python train.py --experts_per_token=2 --d_shared_expert=384 --activation="swiglu" --balance_bias=true --init_std_router=0.0101 --norm_eps=1e-06 --batch_tokens=[65536, 131072, 262144]
Below are experts of layer 4 (counted from 0) of a mixture-of-experts language model. Rows are named router (the router's row for the expert), gate (a neuron's input weights, with its number), up (a neuron's input weights, with its number), down (a neuron's output weights, with its number) and show model dimensions 80-159. Each number is 200 + 40 x the weight over its row's rms, rounded and kept within 0 to 999.
Before each expert's rows: a language model's description of what the expert responds to. This comes from a sample of Wikipedia text that the model never trained on.

# expert 2
Description: Passive participles and predicate nouns. Past participles after was/were/been, such as recorded, written, born, held, plus nouns like place, years, election, season.
router,161,152,200,195,151,265,160,185,274,207,164,239,236,197,236,250,178,181,239,218,171,167,199,223,156,186,209,293,250,248,167,183,223,259,190,272,191,151,184,153,185,155,211,250,137,180,260,171,165,181,220,144,232,207,216,129,255,183,181,148,226,208,225,139,126,152,237,240,186,181,222,151,265,155,165,246,229,189,211,156
gate1,231,197,190,240,209,172,240,204,191,218,241,185,146,283,272,148,148,227,130,236,146,192,272,177,282,145,207,238,264,176,187,229,164,190,218,225,220,208,191,257,270,204,169,173,222,254,186,184,177,200,179,214,266,258,229,111,223,224,263,185,155,249,149,196,158,160,261,234,164,195,222,217,184,167,207,234,222,227,148,184
up1,283,117,215,293,222,249,169,147,205,115,201,156,166,292,235,216,153,240,161,177,190,115,180,221,174,231,143,174,205,140,186,185,219,186,188,234,196,248,173,274,199,185,123,163,185,165,165,216,196,192,184,205,249,262,136,194,193,274,224,170,189,212,171,197,175,185,124,189,244,196,208,272,248,190,136,239,229,199,227,155
down1,208,226,172,198,166,197,154,180,178,241,220,220,196,87,206,258,171,201,174,161,151,283,266,245,229,191,209,199,170,105,232,171,187,181,214,239,244,175,177,237,223,206,210,250,195,161,109,121,215,230,214,235,185,269,165,162,144,180,260,186,185,140,191,261,217,227,188,242,182,214,239,221,153,180,188,184,209,196,271,183

# expert 16
Description: Quantifiers and determiner adjectives. Number words and quantifiers right after articles or prepositions, such as two, most, same, last, next, as in "at least" or "the first".
router,177,144,209,257,195,272,163,169,161,196,185,183,151,154,224,249,171,137,173,217,196,253,209,240,186,240,181,301,219,244,208,183,246,185,237,193,213,157,176,183,280,210,186,240,126,193,222,169,166,184,234,205,319,130,228,208,262,194,192,149,162,237,179,239,220,187,182,163,207,192,201,139,143,190,179,261,160,206,198,165
gate0,124,227,218,233,229,227,183,205,225,187,214,179,202,148,203,264,206,249,188,252,204,221,214,148,222,188,220,219,262,194,261,148,142,148,207,179,206,234,121,147,228,185,138,203,184,175,231,235,239,220,235,210,273,177,221,205,280,186,168,195,254,210,177,195,173,238,154,243,224,187,196,272,173,172,146,273,167,192,151,181
up0,255,249,190,206,234,207,233,198,124,186,133,228,233,245,181,217,264,141,189,183,171,193,196,195,214,275,215,196,131,248,212,249,251,265,251,169,171,211,238,153,264,219,211,184,166,159,165,85,157,174,147,205,163,241,217,215,202,140,153,189,195,160,195,160,285,237,236,182,219,198,144,155,214,151,162,252,169,195,203,263
down0,213,218,212,161,232,137,159,200,171,221,216,183,120,209,237,133,202,288,198,155,185,152,218,172,179,214,330,218,197,153,164,242,183,216,150,184,233,140,189,185,167,170,220,228,158,202,220,211,144,165,150,191,155,229,213,133,221,184,235,192,186,101,215,201,164,202,152,223,148,174,211,209,227,257,187,180,177,212,180,197

# expert 9
Description: Line breaks, headings. Newline tokens ending paragraphs, list items and section headings, plus == heading markers and infobox lines like Scientific classification.
router,248,222,146,211,228,151,193,190,216,211,188,269,196,243,178,143,168,272,223,268,268,214,212,277,162,158,256,152,262,226,267,146,221,231,230,238,154,231,199,192,229,207,193,236,243,209,206,191,156,208,200,210,234,122,227,236,184,168,201,159,183,173,219,198,235,222,171,171,169,270,240,174,200,157,243,132,210,136,155,240
gate1,137,168,239,130,143,159,143,214,206,174,188,251,242,236,156,167,174,196,222,182,238,249,169,199,179,164,245,207,141,217,209,137,193,143,203,246,172,240,216,142,193,214,275,135,272,162,162,172,194,244,237,230,211,197,170,154,238,133,254,264,239,209,164,203,178,207,271,167,229,218,224,231,217,222,172,273,161,201,189,200
up1,243,194,142,225,256,239,185,189,221,216,242,186,161,183,251,201,238,186,174,187,166,159,221,202,219,218,142,127,297,212,202,240,200,267,184,172,220,149,196,230,212,239,136,278,150,204,241,206,199,158,151,183,215,178,224,219,129,228,152,146,172,221,256,231,227,186,208,242,187,153,187,232,195,185,210,144,226,183,214,204
down1,196,263,127,247,169,233,152,176,139,212,171,165,168,230,200,177,200,185,252,207,136,133,198,189,236,191,168,242,235,184,285,204,264,213,175,210,250,212,150,266,217,123,143,188,173,153,201,238,221,205,134,263,147,186,154,225,208,224,225,210,284,229,193,165,182,242,235,238,193,200,250,139,156,229,239,116,169,202,212,173

# expert 15
Description: Table and sports terms. Label words in sports and election tables and lists, such as points, Best, Report, Singles, indicate in race-result keys, and units like kg.
router,242,257,231,211,243,293,164,133,192,210,189,187,257,191,179,151,207,191,155,208,179,201,192,187,186,234,254,169,208,217,190,202,288,200,200,213,185,231,238,173,171,162,155,163,144,196,118,115,148,205,225,236,173,234,208,151,269,166,235,143,235,256,248,160,134,159,237,190,215,240,265,222,118,169,204,232,213,165,181,249
gate1,248,209,250,220,156,210,207,211,185,173,231,235,224,202,223,217,189,235,177,180,191,248,218,193,181,243,198,253,185,250,287,200,183,223,202,133,196,173,182,201,245,210,224,202,178,165,190,226,172,228,241,142,261,222,198,200,198,175,191,166,248,207,174,143,146,217,112,173,194,226,211,203,195,229,199,256,203,211,215,248
up1,201,206,265,214,173,188,205,179,181,192,200,207,196,213,224,273,260,190,194,159,130,231,162,182,254,173,194,222,166,245,267,206,156,161,210,171,206,156,152,178,244,232,251,176,154,158,148,208,148,206,181,172,252,207,231,195,222,205,237,185,234,145,219,115,189,195,135,199,188,183,144,125,180,247,170,262,198,212,211,235
down1,211,187,186,248,213,232,202,213,230,134,188,261,224,162,185,189,230,259,237,194,166,185,198,227,220,152,212,270,184,224,155,212,216,224,170,228,214,242,230,218,199,186,149,229,174,80,211,176,132,187,223,200,247,187,146,197,228,215,275,192,211,210,214,183,220,83,201,209,236,231,230,172,257,175,235,180,235,207,263,225